{"n_layer": 14, "d_model": 256, "n_experts": 40, "experts_per_token": 4, "router_score": "softmax", "normalize_top_k": true, "routed_scale": 2.0, "tie_embeddings": false, "beta1": 0.9, "beta2": 0.95, "batch_tokens": [32768, 65536, 98304], "seq_len": 512, "train_tokens": 335100000, "steps": 5619}
Below are experts of layer 4 (counted from 0) of a mixture-of-experts language model. Rows are named router (the router's row for the expert), down (a neuron's output weights, with its number) and show model dimensions 0-255. Each number is 500 + 25 x the weight over its row's rms, rounded and kept within 0 to 999. Numbers have three digits each.
After each expert's rows: a language model's description of what the expert responds to. This comes from a sample of Wikipedia text that the model never trained on.

# expert 3
router:477506464484499470521478492494505512471472494479524507490464485474522531509492493456480544460475500536477486486508532527550502490465481504508488524487507490491456466496496547527546546484495509469540487496507514520484487474502490500546515513480505489480474519499527522510480474500485479480512502504522479500528539518518472474523480526485491544520502480517529519467544477474525456513520524496460517520520511479498483464499558494487478509473504546525532437464543461496479495470491493521475456460481456544513504481522461551476518531500494467483485498476516487498514511548477483517457465500500496504522482510485453492499455519494528510481487551473457511520506499492489482495489515488520484575497480500538476445482543550490519473493541478524487471554539514480487482493480487
down1:517489487532549503469552467528496475513513504485524505481469538500493501508506528511542520546523516499498502452493486500517476484499513487505460493517494498524515530504466490486495506467530491505532504520473559536486517453504506463460573507523518514512504546502496519495468505471562508542476489502467500496533432447486520485508489451535538535512513464503496481510478532492501575489497494517482480510454501512444482523507485522488470516521512517499510486543517481494494497529474472515503508497490533504506464512527541526481463508523506504472473528540487527510489516457510480441513548524472466487472546507513491516482454518503461469519472481518487532489480469489485528502483507514496556487457519502482515537516463485534501486483481490535481507522482487471504480521478471
down2:478499461498535526548487524506518521520499450506485486476485510507486522463427495499520471512506497548495527517495511510491512531477527531455497467478523496461541483522472562544467517513463505462506493534516481491483491512518506540551495451492569525439504517505506492485508517528482480499490532493555493499468552532485507484518477501535451491532513502489531472500532460507551507475510516487471501551544505491522538501519527503482510510453505478530490480474528494500483506518482500544495469470481523540524507487485493501512479495538454463507487477473504495524486473531527492492510512510504529506546507531479492508503524563511518490484508502490489493503506536530507567515522503498507462527500544461497484487488529542502491488499482523506545474488514530483469531505471499
Description: Periods, commas and closing brackets or quotes ending a clause or sentence in prose, plus heading markers; e.g. farm'.', time',', "'.

# expert 23
router:484466493524480506495557466529496501495510501499483509480561500502539503497529477486500511490516458488479480514478554499459518535528490462494511452484473463488512508448505519532481525469487491538467498472461526493514475485516474523519501464501477489536494494492446539502550484510508509495495470494505498455473505489518494504477470522572514487548490513511473529504475455508505471543517511484486436502483486492474508503515521488505499513517469533506535504491502517469451505528509465511488492490493463491491485495538496506530531489494483494501475507473476549498514513549509502529478522494418520455533488503511497460470520467517492478488477474499537466494497537552521572547529533464516540465521501497551505491526517466524502499482507503479507520512495491512490512513547481
down0:517529532476480445494497512503500503467446483510484489471514484457482466542494565474521521501559496533510474535507474508481505448469510493547487526481517493535477497502515515493551506453533520531505509486500505507498487506501488464524534514486527508487514514540486515437513506503510477464511518529505510491536498520489461485471526502491526537489541490548499497507443521519504514471506482460478524570523496556516516533512507530491485489514458490488518524512478487500524489506483526530487464478513563502511475514478521542548488481483502506518467504491512512486484521503503552500544487477510490490524511497504506490490487516497506547507515530542510508490506515488499506505471535500490463534515561479516508524456449481542490506508486525537512470550562482526507487542513465
down1:527521498500471522502496492494564481520455519485556480522502507464502489523513509515505484510447528513483477538448519492519491517504473517528519483506472494459482494521430463513511487553545493516487424489515548481515568531538515516493494495496507450551479479490498500519487499494450487513514506530493532495504504472505519508519499556575500496507472484481495485482520506490536487467500471477490503509519522468470512530512506558478471448529513527486511522509509510506487530499505491518528482475550501489488473540496466453493505512504497461504473442480520490470542516522467502473464545505459460523498499502533500498503537507492492520505472509512469488511493505515536523478535510486503488518505502501504485517483503533508470479503504484457503512494478444525527447516468491
Description: Words like that, this, which, those after prepositions, plus capitalized words in proper names: County, College, Company, George, King.

# expert 39
router:503484497488489477519496534525513528541515509528480511512478505449492534465481470511448465525431433484499545495523504491522502471535529471523491509501551531483502506514497509515522501460476506474507472494505470500506470490469509511519464517486509597497507537529484500489520510477495510529493514492490503485542553545519530470488527459514465539543481472533501514510540518491511472503504491491501477507540478555547495483521516502469517474456476505513529512540491505540485533447508482494498495523489522516507497524492513522494505500510496461507471509487521493506515504497497502438456489509476450493473502476549475456507462498478486507463463504490463506521501469493510531512471507529526469500456523471489538501502525477464475541510488495504492487516460472481479468462509525
down0:478516519478522508565589533459444482501503458558525489515496495517514504480480507459497491538492474531559489499471499522478535510524509492517507503469471506503463488499493472480457539500520505516466521509490478506577479521497522503502468501508499521500510507515481513507507483501502490478515521438471469511535495506450498495548454518494520501468496498459521513473504523483501525545480470499513527489542475527501482502460474496497487519512493506474536497467515508506510515519525506498494543486525504452494474458484478527499486486511484483475509493529520504502444486486491507471530482473566498493491515505520476571480468518523510486511463488510513497475517521533509542514483531496486478504516545501505544524483449528556510502516464500511505462476461502534514492534464508
down1:475504494492479540498557534479503487464504533506493480484495488483491522500476510489523486518514500508517466443466453488491480501478468491468526490448489518516471517506520474480506561485514458496484490497505541468482491481519492434500485525499521489500461500536529523514463501498509510483456511547513530497566487492430479517535480490563517526485506505459467488532497496481510508428520479499531528515499516530478485501457559520517424493492487501486471543497492523521499522493477483487499493533491516519495494512510467507497462519519440524520476511492544524520489498520548513482478504524512530490496507515534495478521500525527482486461483468522508498466526468504504486519515515504523504496553509514470538491522518494558476523539491476509500452517468472540481494517509490
Description: Prepositions after verbs, mostly "to" in "return to" or "according to", also into, up, over, back and sentence-initial In, After, During.

# expert 31
router:489485505562493513474487510501534503560492532476522516492469485488520492474516529488452524471518496527450506518471521505514457519496482501515511493531544516544473495524547516498467505471468473479532509461491441512501499514499482499504511529512476463507493455492506479481506512531530479490519482487541494499509507441483459512480529488504521507503504461528450479516535483479479508519465471510526494520453559499504520481499499502529548500522489486502513491501465511548441492517491478500440458486510532489517482521441499481517498496490538497522492520541464542491503505454493500497530487518470486459507509495466486508508526502470487507492497458508462465524528472529524548499518558530512511497525498538508502483517525515538479523502513516482496452547496467489540486539513544
down0:524478491491507488498498499485503550498496515528497475488490507493467492468498551511498533507482519481483492495462505504489453510477528500505515475491504488509468493541457519458490481483500507515503508492489466512565484518524499473532549437475489501472509442496496498520492479499559508488484463489520536472455487456483546515553540522473509542437504467478508491471538514512525508523517497531482466501492515537496513485494487464527524512498487503499474501509497483490479507506537495482520464517519489524485508459475510517500495527490474465467493499559496506497492518454483520519483492491575473497520532516516563494481474477471489503523434490507504458489500518500532451472503529489507553486497505523505488480489494513451530518504503491502439516454541453488455507553516498
down1:503524488481498467493506496515475478512482503489522481496494462472471464496500522501494529448531454519515519519510503484512495519513531499467539505480534481504526552519532485517501527517504453491468503474508482477452459452483497470477489477464469502553531542482507543543472501550562488508510472524476492499458501548483443486528506500550510515548490539534466457487501480461503570488479471495468566452511494529493497508487494472528508508467491505497473492515499517506516548503470476532481529471445510494521510476498511520534488475511515511485493534461469513452483495481489456509493467479497540527533515518491518489496473511510514503529479504528499478494523489502486514485497464539530544531521474505539493468516500503479499503556510507471471484511479518495496520515472490
Description: The word "the" after prepositions, possessives like his or their, and first capital letters of names, e.g. A, I, M, U.

# expert 18
router:534472482489513505487510494503491506490529471479495502502503478508478455476505527512466530535503511554469528514468526530531492498502520490502496510513522516516504529529479487451516498533483522515510493517474548560516493568491491522452489501517482487521519503496506482523501508508545521485501452504505555554438495525513519507482542507476561490494491478499487470507515491505442490468473453492497512457541524458506468543544468508507504502517503495531479574474490519523501537500492477506481510475541496491494534547509496449479517484508473506518485466560527511472528485520520493490491540496501450494519524507508492473499492476523547554512521503491462445533486498506481505488505494527490494529512487502482506544518447479484520489493498498516506472487530525553505457498526472
down0:488488537489518497476514548478477457503470515482503542481513534462503517502528504500502486491482448470516524460494467509485492520521495492518485521518476478497579436496505496504497513518490478520487510465521450561486514554530491475525499488511520486506466537504513496498438488503461474527494505525497486503486493457452490478472489477430478489497516468514537527489497508528498519506536478505529507425414442513518527494516501514533512505471521545488498495466507500508500505498554502469511492496514505488524491525531514483514516482510475516465498529510484487487538494499506498477509528476481440505472490514474485523481535486498503497528505460504503467509500520506473460499514521509561527512473465476555481478461502502498520505498520556483538523515505516467518511516483481
down1:464501472509489468473493483500483492514477505539488514450476508531568514477465493528475447529498498498517503448481508465488491521504489492451514547502451515502530496520483531486470521492467556521517500520480509545540509517475469485494533526522461443469472526502540502531517502495514544491513524537482507509546519483541496506518487482480520481526471518500517505511499474483482508509538547521479506504525524500493470525450525560452437492468508515496475486514511521503526471527473481499473498547523498497481511492524479500469500473487450517501558490497499453477501540489491539502484491544473491503493473505487488484463516523470492459513515468549482493464471510472497488557518510498500510520466491496438473489495470469509497511481531472484501492498495520513535489528486475
Description: Single capital letter starting a word, such as S, T, F or P, and pipes after zeros in sports statistics tables.

# expert 27
router:515547491503444471537479532518515523509540562512510479513512446470507487509483487471503477518504508555529516459474522510453533512511494500500552506507539513530527525488507527517516505465508459490496537481507529514505497487485519471489497476559517532450518524482504480492523529487507551461508552541497451509508501514478503505462497495501437498474469508537492495473468534515528495511485518487467504544495507534529473502501522496548553492485494510469485481500467504478519549481499523492483519516484486504511518478494504491498506490490532500521443479502533505479495530441480501535472489466499485530502517471483558471454521484519467468490503482510524462550492493472482510483536482529486517507493507482505513477506479508481478472550496509517507466480481488453533512456455494
down1:463492514505500571516549484511481497496535486457523489519502544487510503461548481481517508500550498467523514497490520465492505516504528500533519507512491541540453518524521507514518544477496486494484464458505532462543465476472480522461506544452478511507513511496530552539527519503491449483470520487502476546526491509478474467498492520512516497503518498502499520532474534551525504511490484511527497469500505508528504508474505556523489519499530503530539495488471530465517530522496513457528495506486490535535507479470517506478521514533511510522511521432484472525525516511471514517499473489502444531471484440480477536509497456527494439466513528484565493534468508533536516498509500478521495511527480527488477522489498536493514523514519488504517505531504478465492535488494489
down2:486512500495510461509485512537523481484524498482520479531517463492449506525536526510490474526508508527483518507520517507465486498522531451497446501524475500478492493517472523521493515510466535542507501516542472476517498517493527535525532506513466503484492502494487527514483485503501530451507472506510487515491498483483466503489456519469551518476536466484521501456509500480512523504519474455499456528508466492462520475486500469520479508470497500468451490464462495478527516490516550517536509535490505478476469499468494502511519464485522520487454508487504494519497519520515444479534487455509489511539472478477476478508485537511497505505571504459522518489473525483500531499454494583478465496563579474501529498485522494515477507483507558496501492535467474480488504512448476
Description: Prepositions and articles in prose, especially "of" after all, some or one ("all of the"), plus about, own, largest.

# expert 5
router:513519521527488496496493494450531500485500513543499494491541528480514482485507481526517480484501529476516452488508549472475488517471508533554451507480495479551490546537489506475511457508488464521479483519520477490501480481495500497483479475520516515508515507521494539514487489525514535531506493525505477527455518502472516476515497440472530520523518498497468516531467539486494519501508492492541502529491520494521550492491443459550521501482480498504514492454527509482533492549505493525493476506482443474511536475473468504552518514519488474469537543492456451474478502429536501515478493533462507498510555497533466529503521513519486498465488486528525486500495508524485521482548474549508468500519467499488464520498530513531479516479528544500503501502548440515508493490493504
down0:535529537499522515535452515517497503503461508520494438486524475502471509511499496507479495463460452547477454526503499523451535541471500526453439508514509458515481528523466519491483510509520494537482491465546499526500484489498448481508529520502529493488533533524511521520524451520502465514488508475495473504442493532478466509527489508534467495497526469501478481515497522486505509554522507496479490488469495550501516515513539478497500515487519453513480527468502499522497490530495511488495522476478521498513474486553490526505528483501507468491520521476489473520558511506480484549532473505548493455517480489533529482464465492506456515502526500495478495496446487503516539520516476529502513524507497509440494548539475492562524488489498508513480513498526518479512549495461489
down1:484511462520495487529564488521503493504458522494494515475505502516521492491478501482515492485499508535451497565513559507477467511472572512532533504491518535512484533470491492499540531478498470508491511508470496502508478518496479457467512553495513541529482553475475501486504516494511523482479488461480500546480495522493494536519503541499549514511483568530512506449479507498499460487456492474513538473529480489492522502521529474509540484492560467532497524529449539489486507523494489534501487498496446524518525535485531525482481475489501513510466575481499539520514516515457535528521519498507561486512527521462473510489495554525495522467506517504485479498501480476483533522484500505479509481478523528509512487479472479498510455505518492498501497505540533525517527508506516
Description: Years and small numbers in tables and prose, often after a pipe, "in" or "since", such as 1907, 1970, 22.

# expert 37
router:545545460511547504506499490478463487515548464499543489490535489500524485491481484503549522487545516525506541487488489494488502451501549514468486526495511493558499550463488447520480502482507513513504525542454475495517528498490491467529461502555502493502513476497508518523474535478509516456480506512484486530509529511548533498496563531493516509516452533467514495517522494482493498491472521523493526462505491503488496516502434477507559487489469509529521522485472496494481453526545549468479517492507507471523498540516485480483494531523499472505501519505530486493516484484484581447519502450516499521504521489488504519504482486514491459534534506483500508507513547512475463505504457463497520503483526486510514515526449447477501488481497497483522514512506476517474533533495484
down1:512501478496489517499499513535463511493517541482537520505488467496501494479508489459523514478455510547419459510495492530526522459471466498536461503504460471510538503517474530475464442501477523465496502538529492490494516509501519509556501474534461520500489513483510527447533503510532512485492499477475561501501539479525538493505473569469506441491429525507502515488497490502516504509512480532474486451507518469520507476513528490515477472557524503517515534506504497494489509518503487477497516492525465477499483490525483497506545520522475519468481489486473528490553460487475524470467521527509503525507500506471461499495482496494507520539451488514500524445471532496491493520500513480530494497523469497526491480570495497485478526519493502504482535513475520530519494517494557
down2:499523503480484489496439508484485560485491502493533511468483498491509508506467545469539517483484519500484479479496463485503524464529482490515541473484483511539493506478523489507516508496546490525489546474518528519515446509478467548530509511499522545458515519524513467493516466523476478466477509497503486481538502459485493492483503476493541477523487530464532505510492493518424488544487504515474547437482454537481481519439522501502507468483489487492417451481515463489510512472512509468522512515479519510481503495540509489502538504527485531456501495493498551471529474484517527531496473520549487502492511531510525546504503491480491502466502508500500510468501484504500500476477492460509442463492522510516505498558499473463509539497492485464466537485499483535489494495484472
Description: Small numbers in sports statistics tables, such as 3, 6, 1, and middle or final word pieces like -ity, -ent, -ence.

# expert 34
router:490521506514525498525497506534480462460508477513535490518510484492480498520487526535489471454500510515516536503486506509509506572474509535496515523489484482480507474466505502497533459466554508509481501533476456531505509616521506471490458475479458496545468481537515492481479501533489532575538552468476537505492508529528499490479509466461476473513524474490535543518472508495507524498498484490476475506527466500538516508526488530476526524512513479510487469490513471501496482519542534491465487530522477509489527457499533463525491464480497466507548521475500475474458461490510491455497505480488519465494503494485544491487467507503495510477512509518481473471505502497500530439477499471483501524481486520503524514518494521518494531495515487525462497494535535491487524497544517
down1:541482545483498493478494509499455536472453522484484517525489543487481476515509533511508454502503471528504548515485460522468454507549487545509517509469534515547520475522475470502505485524500484532503491478483458475498512504498469540510522493496471512468506471480454504480486492492483519486521508491492536527545487503450502517508483532481513506486484508456463493480493511483473461528507480504446536556467508483484495483490464544511512511535501500486493510471496538539500499445471529534527490485468532470513508492513509527516473516486530493469515523499515530501530523510426434514525520528496497509449519513458516464513519524503497520506492499536539541518505479532518459520491496505463497506505508490469491506504535488504553504460561473477481524538504487493518464480497471
down2:475529477550472543452501511497485506505504489477490485463513464525533527522489425505511531507505506512534533505469485532457526496510493494525503499519476467508492504479464495514520495462539448539472461479469472484523502475507498490502532552462518457492510566498498547499529491512552514522492482498481505501498470490496519497533505479492514503510508481456483484500540532492495514541505518549547556493499481444534494507472523485499453463493527538519524460504467479516476453539494487478564485527501511546523491472494474487514513486454526510496527506507467493486490515521528559523471525524497530486487457530486484504498523486509491455504458507531497515512478487503455507477454483510502498471486514549477468508487509493480491496493489498481507482493454497526516529474484509
Description: Numbers in numbered lists, table cells and season years like 1982–83, plus == signs that open section headings.

# expert 12
router:532497475491540529486487518493460513527489459525549533524483537463537555500516520510530520483497493537503496502476549494484492507490510499522501490452462495509493500470512539525470532514514551486525495450517519496462516477487529518502476525497534495494443481482540489521522506526481478466460492491518549545497528502483490534509483516538475506502531472531485486478498466496484513499506496502496487525468490521504496472536496527497507514514555491495514475513527481522483524472481517459493476464483516479541462533479497499508455525521479530547485437519510493481471491511505505519516505499516477482549493470532452512549475517493490499482464490559506509516548505519476537571500475536502498473498491520533489468473515512485497513420496536529536486520517481490500512529496478
down1:536511490533496500561487491499495524484480497501519507519493538492518480456547558489514498470483537518488461491505446530521492509488526522532450512519504526500484521488538521508512504504498520582521513491523515547512521477511543505490496516517508470478528487497499517496509502478495475523441538499475487514472512494495515586464507526510496469508493536453471480513501520479506530491517493490521477519482467489451478531506509494497533490540540500528475490467516529533496479519484480518574424503516504494497517541484468544518522490490525518477489546488481522496488531501502517502483488485467468465503487508526511437524495463498477542494502530529474523483458504490495490490497510466457489458499522527514516488525433552524519493506497516496474470479517497507497494493477492
down2:449488543540475480503501513486465430505479453499506492478474506495481515485481503482503479485499509578504489509527495532462471505510500449460501499541504495496528497495474466522492513544498551471477515540529472489544509487509527509477472501528496512433509471528465487505495459498511475460533537471515503473516567507491516476500512485464464472494506528494494493485500524500516524529484491500481506530534478435523509492520505447502498524532516494463480472508505516499529530502536505520492472514492510561511470521504496518498467469487500471502502532538473478541464492521499468503505462482525519517535539522490431508467450571502485474514514509490505484522508503463513490493510465518526494530485534481518469482511497483509491485519470477499532502479480496443512496509495515
Description: Words about war and conflict such as War, Army, Battle, Regiment, jihad, enemies, plus sentence-ending periods, closing parentheses and quotes.

# expert 35
router:482455515517499531516486479488480477485512506508510479462470533498468532458495520504516484476475519471553492493509542439490509517521498519467471539483475514521496476450526523545522505517501498482520493475546515501454483495491551495486515511446498468485496563466522489497436479503435482493511504489525482502491496537521476523463506495476514537510449497509497485519553531503509495501534541511480514487487509517499501536480510477490446503495522496473483518502476497476505518500536481473457475520461477502495512515473495539509526468529525464480527461547485478506526545475483501497539482463478498485477473507518446533445493474514491528507485488524477511511504455546485510473497472534509507476466539494497512527463547472535472488522508553478512472498499499506473491487476512
down0:549501491466488547490486511521526501487447507485460496508519547496467464495492506529507498527495517463472465492507494496482476475538545475529462483461541518517489526452459529452504514472542510524474481497490506505482501513537494514490496525496557462491513496486516504463520491516504529467475469516530477542504543479482508504517526514544504490499497525520512505504513517513578513502464517473549520485498471514499490456508527498462440480477536458530488544447519481501504509478510521487471495543498464469515501520478458501514480485525510493557487481511487498513510536496479482506545516501529519525512460559488536497468548506492499482519526489496516470506552480484511541530480518528493489518515498547510507504490501448479546479521487493493513506488530454513523501489487476
down1:457468493508525440507509489509546491487504522509479506499552529483533472519532464550522489514501495488484465449517510495516489504472486485528528500541486515523445504507518482516499509460461481518520478496500506524495486527510504481532505520530499503521518471511463529493532444516535465459513524526476493490549484506443529500483454539504496476521517507543541478513525509461441515469510478523529457527481489520548519502483492531498461509497476512489469530493442453480492486547476491472554489534490534503537484472505489501466506502495506506520502517538489516501472489500488505448492502494464536487492525498509472498451494491470540492461512501526483454515533466453532462476466483488535517547512519539522497482539487498484505523494501519496526509545513489511503508512487486
Description: Participles and prepositions in event reports, such as held, founded, by, against, during, often after month names or dates.

# expert 9
router:522469445492473524517509530486542505536520516531536508476518526523521494491521505505478475490470506507509520507483523513523507530569489500507468508470528502456494450483517517501523484510553499532524508514529497443483502494528511531465504480521493499498472544503479487536494492473497516480485499494458526522541483475469477533508493505495516489492506512485551445472543469559496506485503522532487512506486511503486549511491585481485463486503533479540497480520461492518513517487474524468520494519499521490512483474520509499475513482522522479526462527493458511517494506513460517498512493460568537490523483484487480464498478486507483492507475492480533497546465470498546471501456518488501527472520496461504465561496487498489471510471484444554519470512526534549498510484525493
down0:509459476473520513482510506471506505522511464492479504482541504499513490513516504511510493521530519510510504472509509537502494459506502486542486455488513498491495488492456457511478495484516532489458490499480552491506459502527501481513534497565492528493541477497483444527481486529509517475508465551504531511514507525512474469526463519489492478497516499443498487482455506497489500506503536528516426504528479549456533522495475496491511581545504489475494509520474518469469502514511499531521495504526484511474546543513490485484536494474491506487477499535541494486521528483514475513504514491478473535486476496495479444520518491556451469527505508476469450479544488508500476504513511488465495532462481520519538434528482528517505512562450490481519506508474490517496472491537535
down1:530504553519520543501494502477500472488463468469429505545542489528479506506469455466494521488510501476526430484490474447505474469491488508517501511539492494499508497507508520491498484501517462507495491463518501468456483466544497473503482475476482520528556505506520522517491459510474478499520469460455477463449521524484514504515522490481508518465469474518516535499481506522517495500495522488465519504500517474546516493489490513538470530504503525498483533526486529500500513526526509492541489510490481466489537517511549444523522509516550524475512500471549471478448505495507479470493490498486476464504520487504516506521503457496510479494530505476514460505519512534497449490463520514535563499496497480513475477474472469487518438507523486482541498514515534482493481473541547
Description: Thousands-separator commas in numbers, commas after minute marks in goal lists, and final word pieces completing names, like -man, -ton, -acco.

# expert 30
router:461480525526497515489508509504506504528467507488495504496512516529535533492508499538488502481501521526483507478482480486474463507507483501493549495500539498491454495511532482501473531484497519534504559507488497472546529517482501503518536480551479542462464470519517486497551487476488528500516503527525488540526478508480477539468525485535493472554527504504480571513525456500496558498451509471475472534483540549482492472518534512469558511523516529467510465490491476499478487485485538527548531504467502489446518483509487500514507522504495524464508489483486480518489443485532516507529531486540493482475496477500480512506528495537467493479547496528528483504506519492488507495494540506445513514554508536488484525458477509517494505551501489472530512494485449472496471527460525
down0:479516518502517518498513481570518542534539494496476511510510467488550517495491493516508523563505468514453466492529553502475544512544506483523501491488473483540506517515490522547460489496487499517541510488459528533491508501495518508528485535504521485496494469518524479489526532495500488494454524484517491513526539470474513485478504490512463499461496538505478534517451494518498524493476529463498513544496516487500441458500526477507554465516520496547491510458494512514525538449521493447496527491498515518489445528515527477494503476496525490503488488494502511527470498528525476496480492511487514481472441538520476533528531508465481517508531512499461520483544491551491558490503476506503489505499491545531525499527512475507455495493474527516547488547490474485546521471514503
down1:496487501554486491515531461516477522511509532471465531502500511534539437515517509519518539504481490500463483529488540533468509494480512507529541529492480559476490489519502520497472503488521511547520456494498498526508537516508520447515526474509524539482481537518485499512488499498516456484495488503492534515446519536504534496473495577445539496534490500510519477474491497492508516522520491512493460577510481504493501499493529469488533525533483475481507497503489540465481487507495467544507490478451488560491495512522495556468492477472452527495483513477483503467495473502523486523495516465517527534502515469487483548461543485459481497507499534521523509543537486500495540513535496532489490485559495522504501510447460514476496478478489506494474515486497527501510467495497487
Description: The and other sentence openers such as This, They, However and During, coming right after a period or line break.

# expert 11
router:470514501500516481504533494481490498483446482468496435509511523492476566500532533471499525473483500499496465457464516465502477522500529447501510524498462450475540502530509511503514481504521505535498497543519485487505503482519506568480498496483484449496510512504500511483497501490511479481543469488503516524494499528509514503490514488528513438551484504542483478499523510486508552494521498446504524533517544476526483505529497482500544510475501491526535541520480455522474483490505521513485497490519470509524461464514503530552477476518480512476488541515546458471483479523515514479505521518505508495502510538498484504479501557523468522475509457525488479499493545520506517462530503522467484452529509487533540499479474514484561504501502496515503462506538518463498493505532421
down0:538487525522517482500465488492489523536507487483475518502497494521494433501522471470500467460526520507515511468515497512520493542506504503526441531522491506504506525460528473447508522509468493510509479501528512494488483498483470489512526464509468504485511484470514555546539515499523503510467509558500501508513495497510500490510487488540483543525506483536486513541472465515456536441467471517530458468504505536479517505523507530458556455528510527507496525475521468511540519477484432476530571523529477489504479487491485508502501523497486474498483495522543529503464518496526477511536502468505523486530546484543506521526485478518527513491475543464514517517516494486477516524498509504506527483484505533476514531477466506502505506461564515501473526476515454476454487474464495
down1:493467506539507473481571492475499531489473455447490472529513518503490533531519518491508545502489531490479480489484545527513461517492561522500524509518503505459488547490478484520512493453481479499462489490472510507513467488484514534477492471501517525460501514465506492487506506464490502533479496475506494508558495432480497509481449512504511464535528488485464476500511473510501482507513493493517488553540509513492463491487507503520519510485505522482499439491518467471506481462472519467463515525512543522471450524511516507505479458512523561448532515495524504543494499482530541488512489539540515472532472515496466468505498524498498483492497530507509528487510461520442536481491531526535486492526490492509527481532507511538515488503519470529509497483476476505577516509483473
Description: Line breaks between table rows, headings and sections, plus topic nouns like series, World, House, band, species, Location.

# expert 0
router:427475488538500511498505530501500498494499545525570484521509506484472464491503479489512510510525470519470501531478490482476494483493548484496496473529547423555543511529452489492495507513528493475491498510492527468504518505474520504498519483535492526505509493500471470506516517536510470473514488481442502516484474454521497498511513530483484464481515484496438553489461504517484529513494536538524489490481503509464489511493500536530515496519492515512462519501503478497467499538531513527499512487500526541485516490506508473493497502505488517484524514512441514501539516494456433493503482464508540464484514532449504483495478535537526498521484488521549490518502509490546533530508496557460503516510563495506494507477512497477456494488484491550493497514559500473468454479523502
down0:491494481508479497502514493488515492496501473496492458493522516552563524544514570502470512482497481572522497558510482556515519490493524568521520517484493486486476520484565469516488529498552492522538441465484490478499538525514517494508539525487474482520499495486469493486509484524480486495515559470489493492484519550476500533535484538514532468495499492495476496501465511509464532480498473509513482501426513489529499506523477476529531514475499481494506477534503473505475471468464540470536496500474499497503481478524532499519500531486487521518486527508507474543487471545530525496535453496517519491491523500510469494485490540506484476525475521540518519516541496508507525511505482513557502483505513531466541505492471452498488491494515514523502486503569504495509503475498535
down1:511514481473544480504497511453513466472531439483543469505521481513500523487476512515533495477512490477507513508520504508522462520512521500509513521508502474527491465527543486483538495537510521502479484551538467479462499483503515497553468476487483470481501490488526513480541510487427491470533523481480546508513463500514506520469456543496505521499472496520507507490488515484486530532502554489512468478562556458515526543503519503543512454469516483514547502519519499481521484444521516500503514488517485472494493513515495491482477502487482474498492463534517485534464471542472489506485485486526529497504502509523491504505494542472476513470498511527497511507474541516480475485540496476513505455482511543476538474492550509548498507530444482537532507479477450482507528534550495
Description: Mixed short tokens: 's after It in quotes, pieces of personal names, single letters and digits in sports tables, such as Park, Robert, Lac-ey.

# expert 38
router:522499539525476560473492454524470505489519528455505502472483506520514498476501505455509500477507507452500521519482488523518505476510500506458483522527528505499490504465437482482504493507482519485486499502506455519495528529497501454504512502496504498538520491477505467540474543508519512538492459526505526476435499493557513526516544522486517519491539486497507485481535523475505499475462470516502491464480493496503486491528463527532521464532512505541515475524495492475474451491489476519480484482537479497456505508502496487512497453490515443523475509558499545458506504470482516515493473533479476509424475483493533497525438502514542497538489528481462487485503472517533495501509495506511513528552478503472461517539510527503464499481478517525462517527505549538510495495550523
down0:461475467520496535496535509506493451505490538527541520514502522512454504519507531495510505491492488521493483516534520518467529517508466500526478474509504510501469494517508495529499500554479494490487505460461471483505476478466486490511445512486476493541484476495511471486499488496447455494531479503532482480494509496522517453499476521466480523484481446501456479478487489500517483506500500474506514492489547494530513482498528487543504542501524487491457451504515529549487476552500495498504482499496519533516554501489517472489474503498480481533445492481510471515565519515548441530509452518546494556490497502521487492513502489551468515513462453492488469498510487498474509504473485487490515464502525480493440472486479511442508532522545528454448495477505541465502526480515486
down1:498522512507528524530515508493553482528478499475484494487474471522481596473521501499455550479495466522473521534521542523479483523522514505508481517458478479497510491515518498475475480523540499550514515478466488472507531487491525536530489543503459520472488482478516542484490526524457524458506492508517457508527488549513494474496505445564508483481479464484455515541479439525524498482530516486520506496508483506551515520468498491499516490485496490514474490442536460490449503444487503479499498489493476499526506509471486488506495517479534497467486504467518480525465478496527520457515478497527476519531472536488509532496492464491475533453498520490534514525544503534511538483481535516537518504469483514502503510509503501510490473477514487459551488521500476488466517493511510
Description: En dashes in date ranges, scores and seasons, such as 10–15 or 1–0, plus single capitals like L, G, E after digits.

# expert 7
router:479485511544553506473541515546487487539512472498534506451503504482491478492496499543481460525542489495504478523447501502498522492530472496470479519517480517527505489520488527504510482457511472498497524517496512494552503528515478529476491475510474498485530505505475532517502468487490547514491520516505489519457447530515435531492494474481464454520482507492547501479509489511466451491468471483467501473445484494483477532495520487537511465529493482487506527473515495460538462494471488513475499479502479490537502510523506515505474492540538522481492546490437493515557495492517487479513496497510520469517502494496478508503448521551499493503500483467524505519457535526569520492488479559463501498530473534502509510511500469515487503507486491517477499524571495493511452496500556
down1:493497521486543479477517531489514488429507461444504516541513537527501525554481522516532549472491489516479498523500470540504489505475515533517489509529476516514530474495489488525495486538508485565475528488522508538485521467545498543492482515456505508529508464478492454497489502497561470465497508472559490526470483497463493488508513526510526487499522508518501461478490462502520516470494484512519548526510494503480472499504505482501544471468496499502522503494482487497497495505500512497504462486537473478505522502484551496505536472472517474472465462514482500523499481527484461505544516515521537515527521528451524530498507514501481545526483464467506504477494507539524544495513513485554522493520498501531523448487462505488514489467503475530486507469582526520463530520466491
down2:508541501458515479526472488485521465457467510528481505431495519542477533511487515486510509523493479504533479505476468486505506484526489503496448517503479500518487479484510518515515514521466499509515546500503464494500501475516496525517529482449502516442471487486551489468473487521495468490498514441540504501487493492509496465498468527487511527493491483487548532541566488486481511457561501524503566487478494454502529531513511507493444496510513456459473500495511527485509519544512488552509481472461532475531442486505524468493529513519510514480510482488501520484548502492508504492533481484515468504474475547516487543549498497470462474489446503535514521514503463509507469499482522490507485483466551508489480474462472502504532498540549534510494493489517493520486491482513480
Description: Digits and pipe separators inside statistics tables and semicolon lists, such as decimals in vote shares, sports standings and chart positions.